{
  "d_model": 224,
  "router_score": "softmax",
  "tie_embeddings": false
}
Below are experts of layer 6 (counted from 0) of a mixture-of-experts language model. Rows are named router (the router's row for the expert), up (a neuron's input weights, with its number) and show model dimensions 0-223. Each number is 500 + 40 x the weight over its row's rms, rounded and kept within 0 to 999. Numbers have three digits each.
Before each expert's rows: "mostly gets" lists some tokens that are sent to it at least half of the time; "gets" lists some tokens that make up at least twice as much of what it gets as of all text. This comes from a sample of Wikipedia text that the model never trained on. Tokens count by the router's weight.

# expert 6
mostly gets: " Far", "è", "ar", "hemat", "ymnast", " bar"
gets: "ar", "it", "ol", "at", "l", "h"
router:514501475450561492438456474475494558479556474551469524464422481521492534452553495505446516528508477509505492472518566514431534509528504569544458560462487532437453488521490516489521506521531429521497538488454514598506566535519490507490545472512471533486503507496490491422503455481490469428518558539452455568520592542521496521523456485517487514447493584529479479530472515496483493522468505481443477481560500460455505474578552540520550576540449568448509536454569525478456503424496503473528515580598457518502513408436523449503457466488454402461467513515497470369515567561435496532487480534451588454499517500489510474485490555530509534485479504512465570492552512520435555516554
up0:470544469493508492540524506484482503494526444439558450547496473497517557462508510513579533506540465475484495495560509480522493486519545460461490572549564408474384575499455482500526524500501494519506453499415452500461578492482486412432498510513528477414463424482549542464554482506501511550492499455422509491557540547489483491466571491548453493483461515467578496504461462548474524486561471496490499496410543530543491498512526552532524477470486509490537507449531457496494548532528467518509455469406501520510537542533567497501404464473553398447469518568528500528510496533428533514468518591454537441481501522459511503459486544467525522543525491508518471470497533609470524436388
up1:475523465441537543461524497459567453570467508561482542471510523521498484497549513534493475533477476493456439528553496515505488470548523488491584593483432495427572595498455540434512549498488467582431424477455446566449562550473471390509476564483480503477466501515466461486448502524473490455524531406498582518526517500553509497601525430448507538518536474462570482474521535537511463545501470489505493462504518480491471414430482516488443471516471510531512474490535504504510537516534540532498517426519530506491482488446527482434516513483570544474531501453548503399512501513571514529474502527529462540523458494481517470422490525482416473480566543423454494527495443475436515470549
up2:513494425551501470496550433459497567502490475542461491428559488424515516494554446532487442528457505471545527437519580489463559517499493525534493525370513527464540437459508506549542412513532464502480502502513485501493554499501443475563477482497523531468518514563476524502477490466494548533488446551493516502442463437488514516473537467466509467510498506537516550502531499510509512490405462508492515471521587443506469485486568455451498551510529474458512478575518585464491431462571505521504538504485427492522516569553503601478529537481511485408503519482544449410530576473522500483537490597552556436471515484526567476542438495428451478468453518488533481497494557501537500601542
up3:481534428494500442498492529408538566449429433502470459495470495493484530474531414448472546525551488521481501499535504543504516522456503466502495511501546568484511500562485536582531501481491544464477535473453530518462478552512453477526408528477439572548511470488512512533434463520499485526431562493411444491448569482506501531493523463523514456498524552543417510484447435548516458492457502516455518522530528545494425503535505531477532574512512556567543474451564506465500515491532455541543434566541533507519497426530494412511582573422517439431462564501542521509494478562511529456462489539580505463429506538490519511523441523489511500481468513470557577511539580531504460469456
up4:465556493565446399480403525487506471503491474514522472491530463483465515472519535515521460544552490454500503535516554545555456506515496542528450426468458464506543501487546504514458458518497483460484445528536487471457569520569479410582617466536519465512505481514500502483442452539529510507408498548575502450512498551538525464580483493501471527499485502463503549539520531470604495442436449457510478412522500515443545556504543490470475488541570538520540555492472531539459525497511514448465520562494427488554499500543518523495511501465487558558525506362535443522525462489430581527466566439459493461519483559470499561496506525542519519531495512521491545492509523501498515521605
up5:546513473482488473480419494466493521604475529483515457528501455522488510502541491532569491538424542513458507519528435477510546495450444527519585495526475471521508504530473460511532541409428585482553515516439521507466451504539515499503520531487420511458462490502474504506443559553528469542456439454571451537434527386469581442507536456524535568428488522539484525526547548449513460497487506557489484468551474496486458531474510541497500502527493473420472561499459609500440520503547479481542526499537499503571471455538483511530536418438550457504551559526524478476510600480483534547401492549478473491460527441550513523503467477504489494501522527465524500493567511486440530554584
up6:472486467504488519526432515498402436562540497432498599599478521506522501441468475489480497477456501543419512501543504549519366520543442468568466500500557520428454519560478459513465499459521527545536507531483521467498515544521468507430607569481471516574465477499550449511474492513532477530455550505467520434522583502460519496479522434448448571478480513472501542588470495494511533464588491534522507478496453536517467463501461525497458492482454482447500554502516457565441488564544503505552505597570517537487504512447421504546447450457507512508550481513557531475452498489545500491521468493461473541445480500487446548473558522458528472469559568483461515487496498501434469496523
up7:438492478492463510493510475502481454453465479479468588489434474475435505435515493475502560508493532403489529537478517495498501549518456580544494527549481505486527504448465495505541550486529467484516464555525513466572456501514504469511525570518494519440550538509534512502470525527508529424584528411552501488509547453550514531533473495558445500520439476584481481430452506508588512492495455500493541462453603550496482491419565528501460404471483497519470534491498473484501537574501437533518531449485462496483547565475567550436501478511498459456547562497455478428549451601524477496600533467463493504510537509524455443446598526496545495498432540601498508509505505489488537519476
up8:482517528497491416480536484525476540472506512460478519499510545507425551462502524508466511502536520435449490483551515495481470522436466472497517577502479523514507521489387574496520496540513587426531477430494458535496579556480490480449510515525480432554400489484523544459512450511483490464540450497507473525494514484521528571480446600591530516564491568467491535467563462501505508484467535487369491482528525539446523495537492506465477536532518505421504477553513494503493513544496519467461545393485550498555538462508587531512476440481500507403541520498488412557441468497450474474543550524496460467522544511468517478491454542464418432535460449476490519443485478480465552567548
up9:512573510564509495502531492484476459520473461450514490516484514520406463476440593470458572487547485457486500505557511477488514541460481496363574486500550554454530479601504551504479437515444580528567503496402460465463452481525484495546530585476457509516468504537515560496461493456467517449487575488553473547500510474480451551558503530514570488491528512487500512499521486506454440563395414567469502479526522477483504475519516465461451546507546529509539532480496531515486535538480532582483520544461433480525505483544484478520413497482545542509465470458487451523476410491501515460478535478555545452477486440554526477502447509416432436571484533472515535447479495524503504541510
up10:470508431527525520534490487481553507497476465547529514534606504490554593519554486507539497553448540540477444527454535526497501524513431465490480485577480381549463480445465593484506517496461505530521463488436483547487510508454516468508509460493469516508511514523494484466551518476465482481549499456533478509513512535566483514589499627488485463497537494536500516499466492494509522520486456543391479459540463525469508502566464482499536525514515466573569505501507478460462436499463540447526457492398519568504490458552519516465523516486504505486560518492564530591414508531459455590470605554474413504520531464470459491401485443515435523413508483477499500492521519508521489494569
up11:495525532499469490506469497567489549552480444503412455515517526440500504477503509471475519462457507416514517513489437419477455480548523560515571441450457572569456489526517503488507531493496553467490500437519553509518523489486518511554484508497502542424521535509551492503578530452475600588471539508499578519495464492544547451592502483484489480459484526442507504474449559528521560499533510602515549520520509575519492342450540483490466489474466481442448516574521543455476510463432496540432510531446496440492503550480520444463552462492518458498480590467519411489477499529531516550520533564509484484491496422469537564457469519470515458485478557531514556481497503539493471487448
up12:552524511495459532482383467446512466458553524508448561485581588472421514397500515547559525521531486507483463460537481479497573490515524542493492482499444515507473473490455494515489449526515494507476429491495494479599499505453480516481466467470562496510532533600523520492530487507423579462521547526540463501573531500454476506487452510526472438554516461521492492507460496490488520535475444551475552533553573491434479468462548441494523561567464530518500525447541572526452535585571511451484506461504430554513517458528491451434520474496526501496468526474504381508535534477486528476482509504475610500458521520485492519442542533456478440517442461491481528488520481484600570437499
up13:487596494532471503459477479528482533407432459512503509504492493520578482529511463529428495481514477487582557480514485470505504504492426573528463531528535422472508517566523531474505457582461442436497444443475397516504501507541433426459521554510513472477542499481460573453541525565462475486480537543452469502485499503471514500479495480515559486491455472440602511536462540528485537509528464482530508485507572484584450471482576470490494523478502569529530555461497493502507492508485382468478525525489514420529550527519530487528433476488538450509489437501507484469480442427495557508465538632482510525446548531526525510483507529462447485486433533533466452435532573509455505544448
up14:525485512577463535524494541500411570541479519550497492554467468463502469480512540448479496526457587496486501524499473374497466532481525522462477546511551523429434474558535498475506531568413560531534531568510483526480476424508478464571491507526418504549481517541508437531536455467505437425549507512529571469453544471554500511521515564514432543489486519447497565431548468519529541483490532514407536476487506463517487519492457543452499436434548481534487501452499535567525482431472507460500483512456511510553491553504490457507543494526494474501499533463495542582541403554482506477437528485510458543495448515488476443476495524515458580522497546515570497507546497420465498454601
up15:515556465489486457474424503530410554494525493539506556489560526521488491515467505494500584456502551525514490494516418483468420424475538481450516454580522479484512489499484503545536550471472457517513537526493501419412427481520475561478521396527461549495592498482504527505507550481488454477462487462452588511471572522491595471595500448553485529483505490458502531555480503483450561455531537480540556525437492558525505507496475495476536438505523484510464525445551472567478486408532417493496489517492494459494492496562453502541463535479492425517531494515497483499490528497476474466435533452417474446519489504578480467551472541570494505528463556506473553470564512505415567562464
up16:570478506491519544510460449354471470471527474569507445507501555475495516469524533582504592502518480501535483487475477513509434498451487499461555507486545510517459491419477531562512426494491495424468515501521533571418489537508512558468439451519484525512510490495431493497509476462439469472529513504477489524508538551505525502475508531509515487476566484463499524463447628543549564520579514510531443475501532550467487530495544533512581532464523535487463536593476433491564493473582499463511496490444483496502500482488531507437566505530503480445485529473517440465463547490536445453463470566496497468443502603467485482511462494518488496463357521519457484426559436512503538494537
up17:499437508452499494496508549406549492534512495525532502477501477490467543478549505489512556494563458523392510479554581498474539560481505494533459500492535469488478483563489605560473522510505437538486441546437480507492496566490406506507462535439558456488391497508530494428498448487506551518541494515481536545544525475500498538528485509511484528558531525503504506487458465542461478471517478537473524488553535481629444527546443559449489534509482473570482449432533513433476576540561520464518485504533509452541475494483507554534468489447525512508425515513485508517414487595485499460456505584461459468460504444511574501460580539454490469547552495482474475566497483510489554444420
up18:493535417499484508477478477464407477479523470463446424523523575541582445531525455539432515501526504499474481495606506409534496498538478493477469482514550507475476498459584528524491517421477563526537503439470469527470478503511510555442585487480464522457455477499560546492467525537495438530448453510414459529474585479495480488517561569520564538473545467586460529472579503460487497493452513607428456493588521481559471567513482520512515569491492529484504503547526508492467525500481447472503519528508498498457516499515526434469462481433511463548526538534520514523514497509461546446501484512481483548429490468541580402514496510487434455530459548483572478472507543580524476526487
up19:528509429552500503481497540462500466468472440505552524532555560493550554508596604499497461524572513514455451499445574496429458558554434464485508551522499428477499505474515497433536548520446523477547494471411481490532462509547520483470494451510485424490506515518547543452543451496446471535528470479450520514526579538482554535469506494443501546526496481492540485557490556538512569468473476523542557490465503546533473531484523410508465508551507556456432633509499496443430474509520550501559542527454498484475427428551527406527464541483503487528562460511506517511418494442495473511523493499436433466484523517556476464506500496516507524432486543438474471489477485524426525510542
up20:580572472502497522493472479472468484467439464430540500492434498532448465451554648475466505503544532465592507531424481528526405510501456521603466472492552501558415514472517521459470516515458468428501490451541524543494532490498464505493453456569479548517558479529517532542452571474493498555516483426464520421457558617470517480482524471504490547490485530496561502471495516575511530487564538501505520477462521531436499504533554550528550500476548512465522511525538559511463499461475521471520500487538439476561522472502524539527478520576513419489558548443500504441513496570506500503509457467484494445507540503511481420468525477486491502480480476522411586458515480502478447502568
up21:509538473473502462571523552598547592423537551574499516528511515472489484507511502501420483448563504458481449545614574484518506554579422505540524498469476550459495489543444549544460527535483470480483462513538553536475509538508503539428459501486500504498448534418590469520519533505537457533480505452457522508482455441453540522531489470488438510507544483483563481441519514474501436504520488556497483508527547508469539530503584517484570433498461503454474503495568463514555497489496456438518453427517506467528540551528543532486523450455512468507481525468476551496470348505514469470421549501431531513511537487532475540516551497475526520447530509544423458537512515491475489424482
up22:510543479573439457450526480494532506482488515562555500526501511599425570468554515502449556543454478478531449487483500477495535511525485517418511466487489559534496504576504503437488521467464484534446458425516527444509502540451556393523560572487506491446465541511570540541453501536525508505524533511474484378522551459515548526522464514481497444481503467577508494466513572480464507528438481461513475554606496475479535527478458547511524471473433447436536559514559507450480556460532466466540511448484552494461488478442494521505465568499496461483539458577523501432415505454436484493530467504517510553458533391535500484500465559502453432523502523522468565481487487511495548513523
up23:484535520532472531520466444582482453459431499538531452495552543509539491482531436522450540543467488523502459526504540501441457515532532446521496489590612479522401491526507503583536511510494472512494502555514523514521519455470452523499501458466431421504486485455449548486501504521509457497517476442417475573525479531538491541495460504564549473464487476511535544491467504534567514528466508558501518500454545466504452409416543457485513510450470530491569559432494453478492524517510413452510488612465501392500544505520372566510525467536561464504535513491565434482495447536409548541513500565522499471510525521495525524522473485430494479482504504482505474512547577472515498518473
up24:480493497481460480504429531523463490545501409582455486566500531486517476522590483538459535454493533449434492543448562513531506526529460543514462452466551478479459501553572510459543459503501482453532452466464543520527471504478502463537479537485448389502499459502503531501478490447435492561484564474499467483534525531587585523598470493514493532478461555448537485474526481455528550575513548539471580451484550549566422481530445420515502516529447376519472564463466466512460533504494504503479510500459481490480517524520417502511511487469488508543503502536554500530508431477556469585503487493469435513509498467525570482437522512545461473495519611501534538523496533486500488580552
up25:568506484496570517483557473494490458503488497492545480499446545483488549451479506491494527469445495515498463572545524499530398524523442506533479518519564575472465534460527571501635494533490507510517516532434519432481524486476436484477523544519512508452495463553475532550530512486526484476462476521508472510485435507451514474492422469505457484435574563550565548494530476484506446520508442448503502503423501462464484426455486549528432583534548457510462547467463461467504571453563557565474489516504509466474563524514559529435521486481549536465492453452466511538503498466468531403419539547521515501444525505529534503500447488492414467551541494496390456514431542461455552544480
up26:498486447547540488543513601491525549485433438527469505476427485497479545537536525434524425494464524492476494527469510503533533446482473634485440448421479536560499518470460525556464498465539546514424530464492568462541580562536441492497512487529482459556530508514498463567438499450481452522475548534507550535507484527535493407483527527521417529477496488481429479526494597532500492475458501481483470490484618495458477546445553549495563489475462447503498513461496433491453537482524502498571466516492475475536548484524461494489512487458469377475436511414477516494508505591490480543423516444575536505458450530498539534529516510513539511497513501527487562452497532509524522526513
up27:516541521555458395574546526505529554553517506510482444477492505484474482524562543490474500512581532426491503537499479474539529523511508459438471459425487491506540524482436481503520498603480481500504472472540526517482510488567436503533510455583446458572481508515450510550502423518533458497535404518465535538512527470463505511458441537499514513531537461527477519532609502541497519475523525468495406431589450536541526484555475514501553463455490526517545508554556512473528481448420430395541523448481512538504510505520496509433520428471487435523539510517498554453455518503447504450509473482564512452496503570461490499544509482497490491467449455521514530425461536416423435530539
up28:499469494510539436485594553497518487467463403528568503524541478464502542417491510519492479521508518458416472479469538517507576501392480462497418483519488495472444504533421536513476524516535544520545488457493553455495496575521412482524459535532505423508528499527524587479519518501499527453597519517547522553618565521594416523550469518511486476429517532529529455449423506518482495465462475514489470526526556478501514558551462531490519518483468478459540540518532496519487464426529473512592490454536393423522535478460481503541479465490484530490458562523516488484474425515502422451490514529573526496538494510507513499462465531408467526497516494504518520487503505565468463493460
up29:537513541431580521511450513443526516565506420471505587491501468517507594514452553500511462517571547481506488466479522572462498452541404548554545502470424458442564555513540496543495477565489486537490502490541477553558540515428518485567488531526517479477424403503474506465543506480399467421489467536487468510464541590489548489483494506545458578458451529529493508516525534527564514534507425542488569451524459472507504531474420501467504494498422500508518478503470517456394478479468552502507529549551557503489461535437562498574478521487459457482485479511476455469506486533519533528490502507499519487476488423460412507501564517505493454462518411501512533516509479467452523527524
up30:492512497582557496479530505461496460490499489495551418489542533428459499494517511542537433426516538457469476534539458515506465463496514514451441488520456504525474501534448512466557544454506502557477452480562484517497497523491501450548587451521487459469400495559489541474479555525451509543519469488526554523546544476538529449515521533575565480540545516495546484438545554514535547528522474532468528472477506497513510502416527433488541452444487564477505482501430578521470546496475475476484550422517378491537519467553512493494510447439523527509492556510503498583480515517541512577419451516511480482525391523573445485506447500464500453550465491415518517462591527438544570500530
up31:571539453514516469411486486569524502507494506522470488595413491507493504457478402534474527514517486450515522501514567450439477508540526571460459506495505493406473530496406493506474451437486592586497569500494532474453479552532426529574469524573462542526471527588518448518535500503510543513582447409485532456556412486564518515510474418572484413482466508522462472501505514458521513506467587471517497479546486484538456478429553455461503518503516509480552463449547531513522494441513472484486499496464454494506566444509505544480519463517501498491531462447549485508531474473462532499552515500495515442501470456442554472516509538472549464546503552466497511519553489511556533569558
up32:560590524405500445495515502491511474540494517532476547484519464483449491471591526559562510458485528489436476479413551491498509480505433487539530569465476547431554513513477501522544534484442457453518494556496496580463496503498476417530473478511474489470446509490567483536438512496491501476525466539502483539486476519427548579517492416537496500473565518544501515552454496564578492490555405467480513498446511505472508495527528430526457534504446525585483521443520446475510542544494449496538531477501523468510532479512452476504504552486483490459451452436473471454504519446525525513572480478587553456541587475577495485486449484409419516473484503439434471400488543526511541502532
up33:564559482531480494473540485508537492570537516477483555451464512415479505482621569461427456503533452423473454506563510425518518527535505493513540498513565487482463555519480504440534465599480481524477462479502501521485512486536477426439473473492498416504524423538469498540491465489488549520452445572513494506480481524525575529490393451560461504495483493492547500482556483535537544438509508527535530435482413425514433487457489502444517454462454559471455514558503486539509551538599486550444575490503435515533517458463478523493550434514490427525524478552482512467499557525498492477424498509581535440478514519515562467530506520521490447537519589478480508494508490518448535512524
up34:517531478544417493512468506452522481469456511556534515581472466513498481577588581491455429469535557451486490550504516582453567507543513485533477569514524451518556545496469476516484532483480426468497444484520402530525509516439562464498490501475491477455472491502539519496437561470456511507533506467494587496453460523468482541465462500531522434543481527538538492502515460472528445477578437449408517498510510496488543556493515565462430444521444501548459505538499517451472518596416525395553516443475479526518458487459488438469418523532483545507507530483510499538445539515500557517512551492475419514489540503489523490453503503441451546508473626491530482485495440524502472469529
up35:513464435536511489537535493530576487545495502437578486461486561526536515561427480543534507521511561474454497438484523481469542553499494473494490495525520461563503532524460526521511441466499507496466478464508499604438504499575461460492569522470445580539458469515519503508479428475508582496442513497493510518571525439500542416549489533545500412509603497519518503459521472460511466480491458529444450489479497489548522522545523521495521468516571448463464516505529523490544534525468493440477508460455481568560488457537514541515375510474504570527437472548464511458490517508537543576446515498522501536497494415448539507515495537496494507452480644563512513512574493557481496458414
up36:534525491508486507476476486540490561473515486481467513524523482495486526494576510472487442493569558536544492484462452479442474501478436515502517559468507470443439470605497543515427474457489501567502535487478458541538550513518547488583599560523488471511458505449535529491470536509557431496514485510427492543502583457499526473450540496527540482482543581528458519506530494570505551511509478482464505449478484506491479488536538534521496472547465509532475488478518632576457466528507534438562460532542542545505502458527435480460478465468496465428501557401498563501412406516544501467501565455545446483450614407519512512531483505457476510493502501499475469450528605493522497509544
up37:552473505509517494516478581467536471436506457507531524520549505383465512467466458537485490509447540502548494520471525534453471497505432545544476489550454485534549458532517491545437520569463477542553505397540434471646512417468473511517527506563578486551510509523478542478463477441458506441554554442556476461542501495472506514473465506509554542487530434533501539537511492534553500443476517501550535513511521471486529468516447474538614505550540528550496536464488482521435466463563465459528493472532496490518544512571476562520499527502487520448562496498528474577455546520550547525489509535449439456498491406483495491481524472490478439499489465432425450508468536433477555439473
up38:516487511446558477521484466405546519531464489485573461492486507457456492516480486455494484542488462456516497493519464546564496504468527578487494550535456513465485503497520536445499491505454504552462510526513500594491531491504424480472484456539586475475416528503637507459477514510454528487520501448464448463513489531520511453608530427467481494479559491538517577531502595506596427494559484474459513488485559529496402493501514464511482523472496509515531475468548474542478556482510446509464475511509572524512519428458477514454569563497489487475450570531505497452549564517443507578588500538504507436544496501495522482466458523520477447446444511489568555465467547452607534496493
up39:549515545506467544524419490486538437491510475505530556517453467521453497497502538494452471547499530527409515497481561586475516564499524585498528481486422529519440560536548505413495522524530478532445520506418491528568525537459530499530433547501474516443506492525472504553521433511454559493519496484484486445524526511484508430457450554454511491486477503446492471468485599532485503566490451508449472451511552494541489498461463482484539510481448588538456458531540527493487442466503467428495463531454423536484471567463493493485537534590519603438555533409507504526508533553503481483531551532459558492494494534511415570544539500526510546485431507442539523505425497437552513452474
up40:477452488509534542522512523454527498519452511562469551446500491399484486501587523538558518489465471536475494532527496609481494467474530484568475597428503564498485497491501496512521462494512483523517432499511496468537528489492460538539513566500505459530561546495461462522571474478478436483489476504481512513534507539541502444555452444508494400436637480482500511456459538467524491567503434464467471475477534521509494516464530468534473444510452526546429526540362524483490470511581553541439447541426503449484516604466455456498499494457518537424452466484490518482484445528467516466472519534471477566440522563504477520520533543480573475575497543506480490543506502540437503514517
up41:446526529565568499493432467551441576521449545507453546523499463473456494488526488549525463466496484477536539524501514487512578473536525500589495513457496441458420483507499552488511510464481534535462564527469477507496519498435515522435536504524463508555447538536517460555457504528473476436431535466456472510465559559491502493408508449464440499484495547481551512478448501499548512443452475476463516454490510509513478485493457470482474548443507584500490449520474565453455510481425448462482517528537453537546651550514501509508494551523515547506452489429573458543504421488427543560486450504502485471450578528471507517480443509476549531526483597490464519546554477571473443563523
up42:423436496507562539461510548522551445460461534481461468508470458451447521451465644462518462493472524500484495496491452463456505519508493538495536490511509481564383553526456431466471457508500464510454547474481451490519566522477503468547537499503396457549543458558516498535458454515458511473572540545478488488488502577551520491495499518530525401511506494532523476504601500612490517537426541573463516456503531481523550521496498474544518382445414493546512528463458496495520462533520516430490471555444469482512554535511500504489500493510528504494477568460495438517523445551549460541495450554525481465520528490450565587470546521467495488471456467519496576519477485495505532494489
up43:510514499534484519515495494512467441470451544508521437408495526501500534520529513469441541491483565434531570460440550535499515560525489564501550510463508392519553446491478551523472509496489389457422486519561514570536494457504520462522564504549535446474528525518474540510434436408556464531480551392524603509495500400462525501490544497486588485513447450453517485510484568534543553467490467542576498451514527522522526579501435498461506541513512468511432534461492496550462530582464478475466487546491509539494531515504537569494452405489546458488535517538495524548501505461488594473455516477531483480500460528501448538488512475467476485520525501525478518464504544510552491521572
up44:521517538535532523524508464536460564488524456529440532528449509448483537471473417572511484506540492434577469428526422603482549509533497539502505514538478536558482558479469500488527496554457510427478517414459460526496556536488494489432528423503543537505530510501550514492519457456535509431500476449543447527556505484486527519526574474510486501498482528487530475506491482510519494522481511529585574495599462539478483461442454475508595599519434514444511479539542496448442426451456437506552471498484467518537590461489460531463487484481540518496494499475552458544511582525484479476472478491439533477535512459491482527475525530442513432547393454481482439543513523424545542529465
up45:594537472486562516504506503501460519533514487466522465539431569514515509542465511453540517563541459493491505428582446488466551507434437500473484498498450444536570597521497498459540460517411446462482468567441497563509485554600497518490578493478426497465452499488509461459559483538486472462533474458528596528519472530455504485477525541514551526505541478508521479491521531504470501493419470449543520434540528552561562504470516572513529507464531477469499480539493495432492483456560531470555459549500552457536484473496533458505376475499470475472542485537489439417489477467452487462523572485518498499494468458550423510498519506514500423538498498521476487577506531435437545568474
up46:475588496535406439508487500493536459549521493437557520522442512512439464517502542571495507409509419478473457561507469485507472494453474501479489543455428497568499432444532518522521473509484459515465473552486426508554480479538524453474505508506539459503422412473540508469487488461588494537509551480528546550454475437457434504527561465552504463545493496498517501458503468527522517477508502526493520464497523513492529415558555459558553496516501505545539491578528393464476519517544496516452510424511449459528493549515424409557456510431501497494523429503508477592531480487525525513423520476471558419491530448526479511477473514561466483585510478447528591484496522470541528507521
up47:551470466485487465474416555479484508433503543460567526497537469519524481459431518629500505515534466546502449530501553541541492551491534483491502485438477480495476539568497580558488458632472479494474482490512451535512501481478429523507480516519527540539440546544446551546522443496523502469528439572528523478438513473491543500536519509516469503435558550507557502489509428489516539452487498470441437499482512483431509474448502483527459504474504497587535500505519398404507478449514504507539493577486519560553464493517452523403538507463465556496454474528568462553505434537572471457543592491590522573474521457528475435500526499542516456502471482493512501502508500450469465518508
up48:498471473526525503580556548467526528544480516506558504505421594461500509467603609508437541458505479544546439489563487567494497597534458477512463545499519571519531524513437531469469471484478502505533541482579489488513463505533465566540521472550513432422510560557543418493506441509450427520481523533512521530548466524519412515498461523525439453484544481426522479496641501485489515526582483449512484436488471466494463478493543545526521474485532485539438471475524439508466503509546542514402467464439434565501457468485523502507488529485514561472497532526507489489484434479440466460512472493480531498496506485556502528523520486406485525494524487468461497443528454486567520533504
up49:518546468467490490577490538471521495485496496490539503450468509452522477550546556493435432545452584537373466534446544501511531524470467503552440566551542513523554555479470528475559451472521480551462440469399518577546543485424490488486452443523501438526493416524507488461482480498460479501554497513444474477515483538514496498519408519547481513509558453490441459494567429551475446511517513426503462447546546527527531566522514518458562473488431489523501490515476489483495472504602492423466498521515476548519528556534512516524470494507505547467468542457521472444520473594513499547560457544477544413490519504496517468490573528574458436504588485508495485550500475534472473506471
up50:465487507454467502466496554464462493494496432543554485509496477522465528515410515506517524569464502446442551459473538497510555528492523535536460480506523465470543503621470517532511536493482535547543504442460511542489506509504528450528511528503498519520499435498508546482407430554442453443507513516483465477541582519534548495522501528542495525518462471511525534490425499450514503521466473511497505501642543510441592527564490541493557565494435510478535555464491486506497511495513473515607455553475530515470559497451438431513498544472461542481449476559561465473482457428470431440466506470459463468484435476518461546502529582568471490547472468561562529512569413452464476537460
up51:477476524530508495489458537485479541505529484476576471551410595553491565574504488474511542456487548488483484532484566470570448527477547482483511457483434463536515481453494513489461458546447456482513481466448512513443456521574502553436550492519562484443447512480522516485517433489540506514550466518451526470576526495498483474526478470430470477485501541511496521508452461445489509467474514582445499454485424515509542508568497496508490438593530556423510533558499486470517547475446450528534417500464532493500516548424521496454435476485553450503577507423509468483450456505411500537475501483476598512520575481522528551449631529463546524453515451539524491469548456519501526517531
up52:550483469459451504533506570453442532450468478481437401513471546440479462457472478455426630458492464457504478576475498547527440528519511455536436524499552578526483508471536443513508474609491515489501408454470494488520496537491446553548458467495474540476520500535500530553519444447507526495562471462520481427504510534510501482495528492573488558503571522595481520454500462537492499481508547509499499489534476529447506512426437531541590519419517519491485433461538506422508481498531488473537487568431551508526519470465465502526522523467518505426514504503514536483531542532453511454496563490471499438438454522455460555478520506565528488510482477552514440507546455474391485492448
up53:468552499535512535466435491512476538581396506564566486450410471484531475444564457521528502469527481498521486561494504495481466479492493554546496431453447469535477515475502554517513476491455493535485552570546435500490502473502532542531547487584489477517495495479471507529492466481482351507548528448450513548416498537479515536513448478464532473437544548467507558508501538570512512525555518455513512452470494493534496453515498456520462479454538482536493467634508488452513463455445529469525511578473495474556484515554468481471514555510456553430537515502473540526493506489531550579506425549511478437546547469571553467480481533446516555474490491479483543443476539440515432506591
up54:448491476493560457461492556506484466411485475501569541511449478490453529462492540490501496481582555491476461482506545533491509526449528541428426482551501486476488524531485528476493453479475462505567589515437539522457474496454439433460478497460513453463525474503487554514520512475510498440595595477446481428540612431518543547514541482521499529513465480518484520497495504549539562470444464532482464471560431467514501469595467563518478549470407471583518510552513519539505482483521442483578441466475489523555486430463495489491496469519568504502481500497500485513590463581490474481509478535460494509493541477469487499421506505573496455515461469494504517518537499455505651463528
up55:534490545528467425503504453548547554551495411462468482419472571463482514506477558515391501494505517527523491556547519482481466565468519503499540505442540589457533529530528459487528494498523494549524538438451529522515456550506525484513502513531474470539504487449510453458564485541533482418601469532471498473491490545488515461463482508514530410463486546526501460517525496549511546545469499473476617435433550499492547537589572514475490510487540500439488513464544456482484517421545494451465448521541503481535502494533532489533421525425524467517494484420516449514524391558495480523473483508468503473465463431517482519554439566427457521452545501512504544508411518483447546488542
up56:393542541504458472452482485520466449492503503501507483495544531478443530431584572505549484457578559481498474513548518491519553436534600566421460479441530529458487533532489484525539488562512560498512439458393470523470486576466510394496512432571496408479457460529509503558536461533468507543514480551482447505499537557568516477566512510552505484452505505512481448487461528521507492531527518544463487493526423521512524508488508543460586491525522517529465546536510556543525487454427556449509419544490497525447488539489445454475473468508498527513511552483571477529505502487447522555443485510509462511544513463468457497541482533526500489455508440446530610519477541518533479442551
up57:528497521585517475515518488548521481589523472508538483523451490490540538471533547518489537515446517540540494489501570483455578519484535491506485449445581512519502415543496522493479463511508470554527544452529539495475417538493404473481520460535481415523443487488458528460498423448494465584483439568486565470509481498559566474496574513472421476421481498512468541470472520510501563508508489502534475487403458507557497515551524546477523589508573476461487564511509490497445515479489500492554533513550426529530539479532442526526486474465529405468545484482525450540500529435502507470459481500497399412454527460518486504534483538523535441487489459542505477498617408525504506535496
up58:554483466518518488438541503493434502520451434569545517507484509507478541439584465466576526453429490472451527545525554541506544499548515581495452460559477554409570502515530504484603542469473534551522506576425514479473492538501508455511440565509444461452552479519554556491548465501503480521511496487486423517500484535501452489466439544541505501390476511528518429568432563513534516517511498436523485496499534476567547506490502487474502516452438492542517467467561482545479528463527470548563501624525517490435521449427510473530455469506502512528426521444490543468523480467507473496504520518479451546499396435501469476484513510523437476561518480475471518510459517516526531422516
up59:480504478582540449486439494461556556516505498498495569523487471558465540475500519593463495554550521465527459514503435491533391535504508516524561478514494440494508461549509493522483504531522500546518491528527495468444590448512468426471492503476523440529501437471435477457503545537526561507500431464508499436533543524503479427497544554522492497497467519501504490529581511512509580523463453525504471494426554470496456479580465553459563472485456496485454516531516544485451515482497498557462493489514454474534500508491491530553535551451538426500470493494556434489455445603531570587397551627530478495416482477442479525486489494515478526484524560523529503510383497521514505470526
up60:457510499517472438477523468530535486537513516495462565512495453474479518444489528539522538461512489467431517510432505515561516509526463529528597509454482503491423506490506493527518547520466549481510525477487508539584501488614542530468572521519505537489428510512432468547463483502510558424492438518516456500495559530517534464520500492544509459448543543481577549340588469535530531509587511437501478504589542577517438562447506491506526483513455535473454561548448447475553492507465451526552468514484503447545487532529511533442371540481461472525532462504516460534528413508495505434514496492459498480467557483582509516511448516472539509564456519526520513493454534510498479522483
up61:532571473470509513509514570477441435555546478523489591494545510495413484446577539502478462487517490529440461519513519553542446518563537583496519476421563553446509509501473533560574475468490503465474506469460518534423501517465540500517434435473559500508562586573508493583498498464512556532498482469446524501517473516433543526521470467487471505441488460556473471522460496493510517542547419506540502496492443494507468454506483536543531452473433535539522567498529457518450463470521536529421513532476472477493538509429465469487557444490559511457535503512493537514449591596503471462484431486541530432529564485519493446507468494561420514449516507457437501469474460454548455529475
up62:499532489505447490456434498476551455524525520476542505566474546456533471446490547552461508468530528544492464503485539503468498604517498467484554490476462459504432476472519544522558378489518475588533542423500484465532509477519517515501462553481470509544403498554503492565413494533505470446578504468518490465504512479507441445471474513458472550441493496565443561509474470480513489520394534540418558483519511427461521512561475518515491543406484464462484528561538552518485461507510557480503441417485478551578491401448440512561512533438487527391559528557521487525498459480482488507443455540477494523476555467500492513531457554532522538462463532511507478515516521497496507558478